config.toml
router_score = "softmax"
router_z_loss = 0.001
init_std_router = 0.0221
norm_eps = 1e-06
tie_word_embeddings = "early"
learning_rate = 0.00116
beta1 = 0.95
train_tokens = 749200000
Below are experts of layer 3 (counted from 0) of a mixture-of-experts language model. Rows are named router (the router's row for the expert), gate (a neuron's input weights, with its number), up (a neuron's input weights, with its number) and show model dimensions 0-63. Each number is 50 + 15 x the weight over its row's rms, rounded and kept within 0 to 99.
After each expert's rows: "mostly gets" lists some tokens that are sent to it at least half of the time. This comes from a sample of Wikipedia text that the model never trained on.

# expert 7
router:61 19 58 77 44 69 29 61 46 51 52 23 43 45 50 35 46 62 68 62 48 85 97 62 44 37 54 25 47 23 46 44 59 35 53 44 45 61 16 50 69 30 40 37 65 51 46 42 33 81 32 36 46 42 53 41 50 46 43 59 26 45 42 49
gate0:22 78 25 31 52 52 47 29 48 49 50 89 53 71 70 42 58 37 44 36 30 51 52 19 51 42 37 82 26 54 37 54 26 35 25 91 58 42 25 60 61 54 59 82 63 64 39 51 71 53 44 67 39 68 40 68 64 28 89 63 63 58 43 47
up0:36 70 34 48 39 54 46 62 46 46 52 89 48 57 71 21 64 45 61 34 61 49 23 29 48 64 27 81 59 60 64 72 38 42 32 72 53 34 31 54 44 53 58 42 70 48 29 62 58 47 30 25 55 46 84 63 50 35 46 59 72 48 45 64
gate1:51 46 53 28 40 61 34 65 32 46 66 46 54 17 65 26 48 53 73 50 33 28 34 82 27 49 11 65 53 42 72 56 58 58 35 32 43 84 36 48 15 12 55 46 54 53 49 70 27 41 25 54 66 69 77 47 80 65 24 48 22 44 28 40
up1:56 61 41 40 54 53 46 35 43 59 40 52 64 20 45 23 46 40 34 46 12 68 45 47 46 47 43 30 80 32 38 28 27 52 21 81 36 49 38 37 41 53 70 54 45 70 24 53 69 58 24 52 28 39 59 47 51 38 56 34 47 70 59 52
gate2:60 53 47 58 64 74 41 57 51 46 51 38 47 52 62 20 40 27 78 63 43 34 65 60 32 56 17 60 62 63 30 49 64 38 42 51 66 45 44 76 50 33 94 50 53 57 49 44 33 48 31 16 75 68 49 35 37 43 77 73 34 50 42 52
up2:05 75 44 64 37 39 34 20 40 71 58 57 49 37 43 65 66 64 18 21 76 64 35 47 63 46 50 39 43 56 76 60 30 55 38 27 62 43 31 52 33 47 35 33 67 45 54 38 84 59 44 40 39 40 38 51 51 53 77 46 61 38 79 36
gate3:56 73 42 44 56 54 72 27 54 62 40 51 52 47 57 24 39 62 64 55 54 58 57 54 40 16 56 71 26 45 46 59 67 36 26 63 52 37 15 54 45 57 42 46 58 43 44 61 82 54 56 44 39 75 43 39 66 65 73 48 42 26 47 63
up3:46 42 46 36 44 64 40 35 65 50 66 44 51 22 75 59 47 26 39 47 29 46 48 44 33 43 44 36 39 31 57 31 50 35 71 30 68 77 37 44 54 44 69 61 43 68 58 46 53 61 13 71 24 31 80 42 44 40 56 38 35 75 43 51
gate4:46 59 41 49 43 32 43 68 51 63 54 27 33 34 70 38 45 33 21 18 38 64 57 46 42 73 48 56 39 55 63 49 34 48 40 68 38 51 41 18 32 31 71 48 56 42 41 59 49 33 31 77 78 35 64 58 48 41 64 33 31 34 65 74
up4:43 37 57 64 31 45 52 71 87 66 44 12 16 34 67 69 55 31 58 20 22 52 60 58 40 68 54 49 60 69 57 38 30 56 69 50 52 43 29 41 53 44 32 59 52 51 49 66 27 55 33 51 57 39 69 45 54 33 54 51 54 31 65 75
gate5:60 79 40 42 64 58 75 31 36 61 23 47 53 53 69 39 50 45 62 83 40 43 47 57 44 43 64 55 73 45 53 61 40 63 56 57 52 59 51 36 61 60 56 13 20 44 50 57 53 19 32 51 73 75 43 44 57 38 52 40 56 35 54 45
up5:56 30 57 41 56 68 52 66 46 31 49 33 36 60 51 63 49 64 47 47 44 42 31 56 75 85 26 86 31 67 58 34 49 77 23 34 31 40 62 34 52 42 23 49 46 46 62 65 46 84 17 60 61 38 64 55 31 41 48 34 44 73 41 39
gate6:33 59 44 55 47 67 58 69 56 57 34 42 33 59 45 30 63 45 55 44 59 48 54 33 57 50 61 49 37 42 42 40 62 37 50 42 28 35 50 76 54 63 21 49 65 57 52 51 54 39 38 27 40 48 19 65 60 64 68 77 39 21 80 51
up6:80 53 48 24 70 62 29 30 56 57 46 59 70 36 63 16 38 56 43 45 31 42 44 71 30 63 22 59 61 58 26 38 46 49 47 65 26 36 45 48 66 41 57 65 61 52 67 52 41 34 45 73 61 65 30 33 49 46 43 56 51 60 61 45
mostly gets: "o", "i", "u", "S", " P", "m"

# expert 6
router:42 53 00 70 31 71 22 51 32 59 65 40 50 38 47 41 54 67 64 37 40 89 46 33 35 35 61 29 46 30 55 66 49 46 51 52 41 45 47 46 34 23 59 44 64 60 49 49 17 70 46 28 47 44 32 55 65 63 51 61 42 38 36 52
gate102:41 31 25 33 56 52 53 55 46 77 67 60 46 69 54 65 41 55 72 41 49 53 38 57 55 42 70 49 52 66 40 81 95 68 60 43 57 62 42 41 47 47 22 33 54 56 67 50 64 46 51 31 28 29 73 56 68 95 52 40 66 32 33 56
up102:39 44 59 59 38 40 42 37 53 64 41 49 45 61 38 38 55 49 83 29 69 29 63 72 72 48 70 37 45 42 49 47 93 54 54 65 72 35 54 37 52 32 40 37 67 48 68 24 34 43 52 24 41 25 77 23 46 69 27 23 50 42 39 46
gate103:33 48 37 61 61 57 40 65 38 81 56 41 57 48 52 47 21 65 95 33 43 64 65 48 31 27 53 54 58 35 51 38 64 48 59 46 55 68 34 52 53 52 43 63 73 46 40 54 61 51 46 34 45 27 09 45 38 69 46 68 26 24 63 47
up103:21 69 57 43 59 22 50 46 39 56 37 55 76 51 26 67 63 41 37 23 56 51 45 38 29 54 78 50 52 51 49 64 37 66 70 50 61 32 59 27 21 75 36 80 45 46 33 73 53 37 61 58 63 41 31 47 66 61 37 50 58 36 56 46
gate104:36 43 46 50 63 46 43 57 55 68 49 05 36 53 36 65 28 38 66 56 58 35 35 57 81 73 40 31 42 79 47 72 71 70 45 60 57 69 57 35 43 48 50 26 65 51 63 43 60 62 42 57 20 70 83 73 84 62 47 58 53 53 19 41
up104:71 78 44 35 54 42 50 36 59 52 72 47 35 35 37 70 57 35 26 87 48 34 42 02 67 78 43 49 45 61 62 55 29 58 24 54 57 47 60 62 56 38 67 52 42 43 27 19 46 30 50 56 56 47 52 33 77 52 54 59 41 45 28 51
gate105:51 40 46 65 58 52 36 35 63 50 56 49 55 33 58 51 35 36 75 56 44 45 49 47 16 69 42 55 51 61 77 33 79 44 49 26 61 55 38 81 54 60 45 40 41 41 54 42 99 32 41 41 61 36 43 60 68 45 44 58 49 47 57 57
up105:62 43 66 37 60 41 17 55 39 47 69 98 50 53 56 77 45 61 54 51 72 28 41 45 49 38 47 26 25 41 18 58 59 48 42 49 41 56 68 23 41 32 61 58 79 69 29 24 30 48 40 30 43 77 47 41 46 52 54 61 31 49 25 50
gate106:45 19 24 63 53 59 53 42 61 52 49 55 55 55 51 57 67 60 48 42 39 60 65 49 71 32 52 59 58 29 40 60 52 67 55 48 20 41 44 36 77 31 26 43 52 56 40 66 33 75 39 38 47 45 67 27 45 66 49 58 70 52 74 20
up106:35 50 27 57 39 62 29 66 58 61 75 49 71 58 69 50 50 58 32 38 58 61 55 29 34 37 71 66 60 49 47 60 51 53 41 47 36 45 79 56 32 30 42 77 72 48 54 58 42 61 43 51 66 44 72 40 30 32 65 50 76 35 42 47
gate107:68 41 55 54 58 45 54 68 49 61 53 31 19 50 58 44 50 34 48 70 35 29 43 16 44 62 50 37 64 63 54 40 31 51 62 54 45 37 45 43 75 52 27 53 37 58 47 37 19 76 44 14 46 73 48 52 47 42 23 43 51 63 44 56
up107:46 56 25 38 57 44 52 61 34 38 57 69 70 33 67 29 60 35 41 54 53 34 57 36 39 70 42 54 64 30 45 43 31 42 54 46 24 67 60 55 60 74 35 70 43 32 63 71 38 70 53 41 80 42 50 60 25 40 34 79 52 84 49 27
gate108:73 45 44 72 56 65 74 65 45 64 59 45 02 71 58 61 30 56 68 56 37 59 59 44 60 55 44 42 66 37 37 31 62 48 52 43 61 53 51 52 53 38 54 60 72 50 43 24 55 33 28 37 48 45 38 52 19 72 47 67 44 65 66 52
up108:57 40 41 59 42 78 34 68 64 48 61 47 42 37 42 26 61 69 77 73 55 59 54 55 48 23 20 21 57 61 41 53 49 16 22 55 21 53 21 67 51 27 36 40 37 49 73 70 55 63 33 65 25 48 60 35 48 55 59 55 33 41 60 59
mostly gets: " \"", " He", " had", " he", " not", " two"

# expert 0
router:79 33 51 71 68 73 58 47 44 95 58 42 39 43 49 51 39 75 53 54 49 71 65 33 47 35 50 58 61 24 32 44 58 48 67 54 51 58 38 41 55 33 35 60 38 78 64 26 41 63 39 46 45 46 28 41 48 68 60 33 34 45 54 70
gate0:19 29 39 41 56 69 46 50 21 47 58 20 18 58 63 50 54 32 47 42 34 39 60 91 42 34 55 41 58 44 22 24 35 60 64 76 32 71 73 35 58 61 59 61 37 43 43 57 31 69 61 45 46 54 65 60 42 64 33 35 65 48 62 36
up0:58 44 36 45 56 82 44 41 50 32 38 28 28 55 61 57 31 39 47 76 22 44 65 58 76 22 50 48 45 43 24 42 59 53 26 74 39 66 47 40 52 43 31 78 33 32 39 66 67 51 76 44 64 49 76 27 48 50 28 62 71 61 53 80
gate1:49 63 51 48 35 66 55 62 33 74 57 59 48 60 58 54 39 76 58 68 38 99 52 28 47 63 51 60 60 67 77 49 56 47 52 66 56 30 63 61 64 35 19 39 62 65 52 65 41 47 54 62 48 75 52 64 19 48 48 43 70 57 41 43
up1:53 68 52 32 36 57 41 60 18 76 50 76 57 44 50 40 44 73 60 79 55 74 41 44 49 32 64 41 53 52 25 45 42 48 52 65 37 59 48 56 53 54 47 38 41 69 44 61 52 42 30 38 40 82 58 64 30 33 88 63 65 64 29 36
gate2:29 56 44 60 50 40 66 37 60 56 67 63 24 45 60 53 51 37 65 44 39 46 48 73 81 54 49 39 65 66 69 52 47 38 54 36 33 46 53 62 41 46 43 61 35 40 24 50 55 45 64 47 60 31 38 53 54 64 32 69 68 51 51 44
up2:62 35 35 65 94 57 49 52 56 76 55 35 62 32 32 19 65 74 54 57 40 38 69 69 47 53 62 45 38 56 62 62 34 65 47 48 25 69 51 50 33 53 38 28 34 62 31 62 35 34 63 36 17 33 44 45 45 46 49 51 78 45 61 56
gate3:58 68 56 42 15 49 38 24 54 39 57 56 46 49 23 50 41 23 65 54 57 39 41 66 54 43 49 46 70 49 78 52 67 63 49 66 54 66 50 33 52 27 56 44 45 30 55 47 40 55 56 43 59 52 41 20 69 78 68 48 38 24 62 40
up3:45 56 37 67 80 43 33 52 69 50 54 48 42 77 30 44 44 29 63 70 72 52 35 50 56 76 36 51 46 68 77 55 64 87 53 55 63 24 70 27 79 33 73 42 45 67 66 55 33 66 37 48 57 72 47 33 63 71 52 25 71 30 42 40
gate4:62 38 49 64 45 66 43 45 41 86 51 46 25 19 81 44 11 71 43 54 44 52 54 33 26 55 09 62 40 24 48 38 61 58 46 42 52 51 31 59 44 50 61 64 52 27 33 33 68 62 91 39 59 45 36 29 64 63 45 34 30 30 64 29
up4:33 69 28 31 45 49 41 61 58 36 42 54 69 77 47 57 62 39 90 51 67 49 71 64 63 50 64 47 54 91 42 32 37 38 63 50 53 60 48 66 56 45 37 28 54 51 84 61 46 46 47 56 51 41 61 65 46 48 80 69 67 61 31 72
gate5:66 38 26 54 37 83 58 50 57 48 36 52 53 36 45 37 41 58 28 35 39 50 51 52 48 29 12 63 62 59 84 45 72 64 65 18 36 51 60 68 49 55 54 61 63 53 53 33 66 59 43 29 77 55 46 34 43 55 11 56 41 43 49 63
up5:52 24 34 49 63 79 69 26 61 47 48 42 83 63 57 32 43 48 33 50 51 43 42 80 39 63 33 66 53 62 60 65 47 52 70 25 45 43 85 51 72 38 45 56 77 75 78 62 57 59 60 31 49 58 66 48 53 31 16 40 52 53 57 52
gate6:55 53 35 64 55 92 40 48 73 55 62 39 22 66 68 43 71 51 48 64 46 67 37 82 52 33 76 61 40 39 41 46 54 65 46 66 36 36 47 41 55 36 13 41 58 31 49 62 40 33 48 75 45 47 86 58 56 56 61 43 64 24 54 57
up6:34 41 41 41 35 30 48 51 32 39 47 36 58 43 44 50 43 39 59 45 54 66 53 41 57 27 44 60 56 57 37 45 65 47 53 51 73 78 75 62 42 47 48 39 54 46 64 43 57 48 13 44 27 40 47 60 37 55 32 70 53 67 64 42
mostly gets: " was", " is", " were", " are", " be", " been"

# expert 1
router:63 51 03 76 35 70 25 64 61 62 59 45 49 54 50 34 45 60 57 53 35 72 67 44 45 39 50 30 57 40 48 53 36 34 43 65 38 50 46 52 42 16 55 35 47 50 50 46 52 64 39 22 60 44 30 45 46 62 33 70 32 57 50 53
gate0:64 56 51 62 78 61 26 67 52 67 60 58 33 53 55 72 41 95 46 54 14 46 65 35 42 14 38 35 45 00 44 40 56 73 43 37 46 70 42 54 61 39 86 39 64 58 41 47 32 58 53 29 53 53 37 59 36 63 45 17 24 38 52 59
up0:55 66 72 33 49 49 67 63 44 53 58 64 69 65 44 32 72 65 45 47 22 55 60 56 24 37 57 54 68 36 68 45 76 50 46 40 27 35 67 56 71 28 61 23 62 56 28 66 71 35 43 42 72 19 36 44 50 59 59 39 27 39 55 16
gate1:67 74 85 68 56 65 54 54 63 26 52 67 49 56 44 23 69 66 39 49 51 40 48 31 34 53 56 45 46 45 53 68 45 53 49 71 32 74 47 52 58 45 80 52 81 80 35 70 62 40 37 42 69 71 53 55 46 26 53 41 58 44 56 42
up1:43 30 44 72 26 53 34 40 59 60 74 26 65 46 59 54 48 39 91 54 31 59 60 53 50 57 69 49 53 68 69 41 33 63 53 52 66 50 42 36 49 54 25 51 51 28 71 27 52 63 52 47 59 36 64 36 58 62 55 41 55 49 41 58
gate2:64 75 42 58 70 43 41 57 48 50 48 44 51 79 31 64 27 80 50 64 44 73 42 64 63 35 59 29 69 54 78 47 80 45 48 61 53 52 58 45 66 53 50 27 54 48 20 79 70 49 45 75 52 63 33 70 49 59 55 54 44 32 38 34
up2:47 62 43 44 55 35 39 84 48 56 53 54 54 69 39 29 42 18 46 60 45 51 64 57 58 53 61 59 85 62 95 50 40 34 51 69 41 55 56 56 65 66 63 64 57 44 46 58 54 48 41 55 46 41 42 73 41 72 48 61 72 30 30 26
gate3:71 28 54 50 37 58 82 48 49 52 57 53 43 67 31 41 51 42 42 59 47 48 62 44 31 64 36 53 73 60 50 29 43 47 45 22 52 43 48 46 32 40 70 68 74 39 35 42 58 59 47 53 33 39 30 59 43 62 59 54 45 31 55 43
up3:45 52 28 33 46 38 49 51 64 15 44 58 50 49 37 28 55 48 51 55 44 43 49 55 59 38 29 60 63 66 51 40 33 31 00 62 31 35 45 50 37 27 66 29 47 47 39 55 50 38 42 39 28 59 42 67 65 63 46 61 42 55 38 38
gate4:56 64 36 54 46 59 52 39 73 53 44 61 69 19 58 40 50 68 46 20 75 35 44 47 73 82 40 22 73 48 54 49 34 40 36 39 76 32 66 53 36 45 24 51 41 54 29 43 58 73 51 16 26 46 41 43 65 86 58 59 41 45 58 35
up4:38 38 47 74 74 52 36 68 17 47 47 70 50 62 52 25 31 35 52 65 37 43 56 38 47 40 52 46 52 55 28 41 63 61 75 57 35 69 58 54 64 50 75 46 49 52 69 59 35 47 26 40 61 61 60 47 34 37 55 45 72 43 44 56
gate5:85 52 37 67 56 63 25 53 59 71 66 51 51 48 59 45 28 49 54 24 54 71 59 22 50 38 28 25 55 40 61 37 54 47 50 22 43 74 60 35 53 40 34 60 35 53 55 63 59 79 58 06 60 62 57 59 37 39 39 48 40 58 44 72
up5:60 53 58 43 42 32 57 54 58 48 36 43 39 44 35 59 79 49 59 66 55 54 58 43 40 43 69 44 56 50 51 75 53 31 52 96 56 50 34 53 67 76 69 42 61 52 31 40 39 25 33 45 41 52 38 39 46 67 55 52 59 50 42 18
gate6:56 68 57 64 43 67 66 37 54 69 56 54 30 45 61 30 65 54 63 46 63 51 37 30 55 57 53 43 50 45 41 59 66 40 62 45 68 65 47 61 53 59 43 56 30 58 33 58 81 56 39 33 53 39 08 52 58 45 49 56 21 50 45 33
up6:47 48 58 55 30 57 32 51 53 29 58 47 54 35 65 58 58 32 28 76 32 62 56 61 45 49 47 33 46 59 54 31 58 66 20 54 44 23 24 56 57 19 53 60 63 59 48 50 18 48 62 57 54 28 69 57 58 37 63 52 59 61 36 68
mostly gets: "==", " |\n", ".\n\n", "==\n", "===", " he"

# expert 5
router:57 55 39 70 49 53 29 59 38 80 58 64 38 49 52 54 40 72 55 61 55 63 50 31 52 37 33 52 35 27 41 60 71 36 48 43 55 50 46 43 46 30 49 32 75 59 65 40 52 84 57 27 33 31 38 45 32 56 53 60 46 53 69 49
gate0:56 84 41 60 53 30 53 39 66 76 57 48 59 59 64 54 51 40 09 54 54 65 47 49 64 72 42 51 78 53 53 53 54 72 51 58 21 43 52 53 62 59 42 87 89 29 89 39 47 45 72 46 74 62 64 87 57 46 64 75 37 24 62 55
up0:36 53 58 58 40 73 63 79 36 23 56 51 75 46 30 55 52 48 37 57 25 47 47 55 34 71 42 49 44 39 88 33 49 37 38 34 57 50 34 57 34 40 59 51 63 20 40 77 62 19 59 37 57 82 60 52 53 58 37 52 63 63 30 25
gate1:35 53 55 48 39 47 75 39 46 53 57 42 54 24 55 60 50 41 46 19 51 44 60 47 22 49 75 51 23 56 70 27 61 67 73 63 14 68 33 56 72 53 61 28 71 72 82 52 89 53 47 46 41 48 40 48 49 62 25 57 61 66 61 41
up1:58 26 35 42 52 67 30 49 45 41 54 36 42 65 47 48 33 51 39 70 38 51 59 34 56 62 18 38 71 67 27 78 67 37 18 43 76 19 41 53 30 43 65 46 29 42 29 31 32 21 73 51 55 48 77 56 72 51 57 53 29 15 44 91
gate2:60 73 48 48 69 57 43 33 28 73 38 43 43 58 45 29 74 58 63 54 46 44 57 24 64 53 50 63 58 15 45 45 40 55 73 59 48 62 46 47 46 65 37 28 29 18 41 45 53 31 74 70 24 47 37 62 17 91 43 65 33 34 37 49
up2:78 38 41 64 43 56 32 67 46 37 81 59 58 36 72 61 24 66 26 53 43 68 45 63 50 35 48 46 24 58 44 38 55 32 35 61 54 44 50 54 54 31 62 68 39 46 60 46 35 51 37 39 67 31 46 37 96 56 16 57 47 33 21 29
gate3:63 40 45 53 31 55 36 47 58 49 47 53 54 41 34 45 60 51 61 40 62 41 56 20 22 54 67 45 45 59 44 71 63 67 62 57 43 89 36 61 51 03 52 56 58 57 51 48 38 53 60 67 44 53 49 44 64 58 52 34 59 86 48 44
up3:45 60 49 52 58 55 61 54 58 38 44 49 24 55 38 51 20 55 44 67 30 64 64 44 81 70 31 47 47 49 51 37 36 58 26 37 57 29 27 47 71 41 64 40 36 61 30 34 69 55 35 76 71 55 22 57 37 51 61 34 15 22 59 68
gate4:45 76 50 53 55 45 56 66 59 55 50 55 51 55 49 24 58 58 76 47 23 50 38 83 24 37 57 43 46 45 65 28 48 23 44 33 60 54 48 48 34 31 48 50 58 52 58 73 40 45 49 46 47 51 62 58 41 60 49 48 39 59 65 61
up4:47 79 38 51 50 51 63 50 72 46 67 68 44 49 42 24 75 38 57 64 56 42 34 52 11 53 53 57 52 66 71 25 54 24 41 40 56 52 54 52 42 60 34 31 71 42 62 77 41 43 57 44 45 63 62 52 43 68 67 60 55 50 72 47
gate5:47 41 43 66 45 46 47 63 82 99 68 48 49 47 28 38 76 53 41 41 57 62 50 54 35 55 44 48 49 28 39 25 22 46 57 33 35 73 50 65 72 50 53 74 58 57 49 43 68 62 49 69 43 47 54 59 65 49 48 56 41 65 46 36
up5:57 33 22 63 79 64 55 61 48 35 74 47 69 65 69 72 41 50 44 54 42 45 61 48 48 21 53 47 66 45 72 37 44 35 61 66 64 64 51 57 64 42 70 47 70 60 50 77 39 81 46 27 33 61 56 57 33 40 64 85 63 44 51 58
gate6:54 41 58 34 43 52 57 51 34 51 46 44 45 63 31 37 55 48 78 36 38 48 44 50 51 42 59 46 75 68 47 63 39 54 48 68 51 43 55 66 76 60 57 35 15 62 43 36 58 40 25 50 41 53 55 45 48 64 36 45 59 61 58 46
up6:48 34 52 40 53 49 78 28 55 04 41 42 51 63 64 55 62 39 28 51 33 49 35 65 37 80 63 40 40 52 41 54 47 15 24 42 26 84 22 76 37 64 34 67 57 57 35 56 42 61 54 48 61 25 57 64 30 42 59 48 42 91 44 35
mostly gets: " University", " film", " School", " series", " St", " team"

# expert 4
router:49 36 19 58 48 72 26 55 58 51 59 40 61 18 28 53 34 50 69 64 53 58 69 32 31 66 43 43 49 55 53 20 42 27 42 43 52 62 42 82 59 36 61 39 65 44 54 52 40 66 61 45 34 53 54 50 46 55 55 62 39 34 51 51
gate0:69 64 36 73 29 48 55 78 38 63 58 63 64 13 46 56 60 63 88 53 65 36 53 63 68 59 49 57 56 55 89 29 57 48 22 48 47 58 61 53 50 48 29 40 88 41 73 54 66 66 45 47 32 31 46 55 33 59 63 69 32 48 66 39
up0:43 53 37 52 62 67 69 42 39 61 60 55 38 63 70 44 26 55 34 56 26 75 61 43 48 45 66 58 74 35 21 53 34 71 55 48 25 54 41 56 59 56 50 57 44 51 59 49 52 66 66 54 56 67 78 48 66 84 53 28 64 30 47 47
gate1:24 43 50 47 77 81 31 79 51 57 50 53 52 73 70 31 47 74 82 32 57 71 59 70 60 26 50 47 82 49 49 46 36 59 29 42 38 72 31 33 72 33 53 22 60 61 43 65 52 39 30 41 17 21 59 44 20 67 27 56 48 46 38 28
up1:65 47 47 60 55 49 37 25 64 59 60 34 41 38 23 64 48 54 45 58 35 76 47 28 50 72 60 63 48 49 61 27 55 45 54 49 55 59 69 51 56 74 43 44 39 58 52 69 47 73 78 60 61 73 37 38 44 33 69 37 51 54 76 63
gate2:50 62 59 73 61 85 37 55 59 61 42 44 29 29 74 41 16 75 37 38 08 70 99 41 44 63 50 51 49 35 69 25 66 46 44 70 62 58 35 65 58 13 45 33 60 52 39 24 36 71 47 40 33 34 61 24 58 54 61 61 54 47 68 70
up2:49 48 74 36 59 49 62 38 68 36 32 53 60 38 45 61 36 40 36 56 43 52 39 62 35 84 59 75 49 71 82 39 60 60 46 54 62 48 53 52 59 63 50 68 34 42 28 42 53 45 47 84 54 59 63 48 47 39 65 60 61 73 74 48
gate3:25 41 40 60 70 75 56 48 48 51 51 48 38 25 56 30 47 65 37 56 71 53 23 62 61 34 21 51 51 44 52 50 26 38 36 57 43 77 49 63 49 15 61 64 50 51 42 10 59 43 56 22 42 48 64 59 58 75 33 40 52 45 59 43
up3:57 22 47 57 63 64 60 50 57 34 49 47 35 59 53 61 39 38 45 60 48 65 31 63 39 50 34 62 40 49 71 58 11 36 31 61 41 61 62 53 51 21 78 62 50 61 51 30 41 51 42 49 41 61 68 74 54 58 48 58 45 61 68 46
gate4:55 41 49 63 44 81 58 46 23 54 39 57 28 49 44 34 43 67 87 48 38 79 57 63 42 33 52 29 30 54 19 74 75 48 26 53 47 44 60 40 58 23 22 51 50 35 59 38 57 58 57 53 52 58 51 39 33 70 53 51 42 47 57 67
up4:39 51 40 29 50 69 71 46 52 36 75 12 34 51 29 47 54 69 58 31 34 39 42 64 54 23 37 51 80 55 54 58 59 37 65 70 30 55 59 81 81 58 44 42 33 46 67 36 64 41 64 47 52 48 78 35 56 36 56 41 53 33 45 55
gate5:43 64 40 53 57 46 67 52 51 58 60 43 36 46 42 48 48 50 44 55 41 57 27 37 47 49 43 67 62 32 63 33 40 45 65 51 34 43 89 55 58 45 75 72 67 60 33 28 62 40 38 47 53 45 23 45 29 41 38 35 32 13 45 50
up5:47 49 59 71 47 50 52 45 65 52 49 55 54 53 41 51 48 49 47 42 59 52 56 74 61 47 32 42 73 75 63 62 53 43 38 48 63 18 16 54 41 65 38 54 57 75 61 52 67 69 48 62 64 60 67 49 66 57 62 54 41 42 32 35
gate6:39 79 41 67 54 41 55 48 24 56 31 44 40 54 52 35 28 44 31 22 52 44 51 92 25 64 30 42 74 35 37 42 48 59 36 34 70 43 44 62 33 47 44 61 99 52 43 51 30 45 51 31 63 32 60 43 45 66 62 60 67 32 60 51
up6:65 79 56 49 51 48 41 53 69 55 50 74 82 41 76 39 41 27 35 53 59 57 50 10 38 43 34 43 33 46 62 18 65 47 35 27 68 38 52 45 60 62 66 56 52 42 32 50 48 42 64 52 46 41 46 31 57 50 62 65 55 47 51 49
mostly gets: "'s", " in", " his", ":", " In", " this"

# expert 2
router:52 45 10 49 64 94 47 77 48 56 60 25 46 23 58 34 29 59 66 54 38 48 78 54 38 46 40 36 61 42 45 45 63 35 40 44 46 61 44 51 30 32 58 38 58 61 50 54 61 54 44 42 30 28 51 50 48 38 80 50 57 48 36 65
gate0:68 41 40 50 47 58 53 71 34 59 55 47 70 61 36 63 37 74 59 47 43 70 50 61 33 42 32 46 63 73 57 51 44 36 53 58 38 41 28 53 65 51 53 60 58 45 64 64 20 44 36 65 40 37 46 45 27 57 21 42 50 61 52 45
up0:61 74 44 50 33 47 57 60 68 41 63 66 44 48 37 37 53 41 60 55 64 59 73 32 43 48 43 38 56 66 52 42 26 17 39 71 22 39 58 41 71 55 26 41 53 49 79 58 72 41 65 64 49 71 53 35 37 49 31 63 48 35 44 29
gate1:86 42 52 37 66 45 61 12 48 46 44 19 32 52 78 68 23 54 62 28 31 48 78 48 59 55 44 19 32 70 53 67 70 41 46 40 64 58 60 48 56 52 60 63 49 19 13 52 72 53 62 48 46 34 45 28 80 48 57 53 10 43 45 58
up1:74 58 48 53 45 40 54 47 53 57 51 49 47 27 74 38 37 51 55 38 70 58 97 64 45 45 48 28 56 46 56 59 76 50 36 32 48 76 48 73 31 66 67 73 56 52 16 32 68 29 38 24 38 48 37 29 51 55 44 54 25 56 40 71
gate2:71 47 48 62 38 52 59 31 57 84 47 55 58 49 59 68 86 51 74 21 66 49 54 20 60 73 44 46 38 25 29 43 51 39 51 79 66 40 55 61 65 53 32 52 47 64 43 64 42 73 50 61 74 39 49 70 59 47 47 34 23 43 59 77
up2:73 43 76 40 63 41 39 29 44 39 51 43 39 47 44 38 56 55 55 51 08 32 60 65 45 70 62 32 75 65 53 56 38 33 34 47 40 65 46 39 29 64 51 20 47 43 30 53 65 45 32 57 50 44 70 46 60 46 69 44 40 44 31 36
gate3:13 13 52 41 65 63 33 53 55 32 41 48 41 52 56 47 35 50 58 25 64 67 56 40 61 34 51 63 32 35 38 28 54 52 48 65 72 52 49 37 53 34 44 24 56 48 48 47 39 55 60 22 53 36 05 34 63 67 58 77 52 58 29 62
up3:97 46 34 57 63 54 60 71 21 61 46 45 46 70 65 65 56 44 72 52 17 64 53 67 50 40 31 33 69 77 50 67 33 34 55 35 44 38 64 50 34 71 56 65 53 62 45 38 38 58 27 49 48 57 76 60 29 21 29 19 50 47 64 35
gate4:53 51 46 65 33 55 29 72 31 44 52 49 48 53 58 57 51 84 40 29 31 68 46 67 25 60 42 44 37 27 45 60 52 62 58 71 48 61 10 58 61 49 74 46 64 56 19 29 43 63 00 58 55 36 55 27 48 40 69 37 52 55 58 49
up4:62 63 44 54 56 54 36 51 33 58 65 42 11 61 53 69 40 39 35 70 41 56 60 39 53 18 52 34 56 52 68 43 58 47 60 48 78 40 53 67 51 33 45 40 56 40 79 45 51 66 49 46 45 73 42 62 51 53 30 67 55 38 38 78
gate5:44 50 62 53 56 65 32 61 44 44 53 47 58 60 47 65 32 61 74 52 36 52 58 79 39 33 53 41 64 44 60 53 67 67 42 44 69 50 62 70 53 32 29 65 52 30 75 43 66 52 48 34 32 54 56 66 46 25 72 61 42 57 45 60
up5:49 50 58 39 51 69 58 62 52 35 32 51 47 48 26 47 62 44 53 68 77 56 70 41 64 34 47 68 50 48 58 34 39 66 43 75 50 40 85 45 63 29 56 56 60 31 61 56 48 50 50 56 36 26 27 67 51 33 66 67 44 55 46 35
gate6:41 50 53 62 63 66 40 51 44 39 53 48 57 62 42 31 62 48 57 49 41 71 37 72 27 44 46 70 65 47 69 20 69 54 70 42 51 45 60 54 73 48 33 47 26 23 57 69 65 49 52 43 57 68 74 49 63 55 53 62 50 51 74 37
up6:17 28 44 55 49 36 38 90 25 45 40 65 49 64 46 54 45 66 47 41 38 58 68 50 83 29 45 33 42 49 42 43 52 60 71 69 57 39 78 10 29 35 52 65 25 65 47 70 47 55 38 52 54 43 40 49 65 46 47 41 47 50 38 76
mostly gets: " the", ",", " of", " to", " for", " and"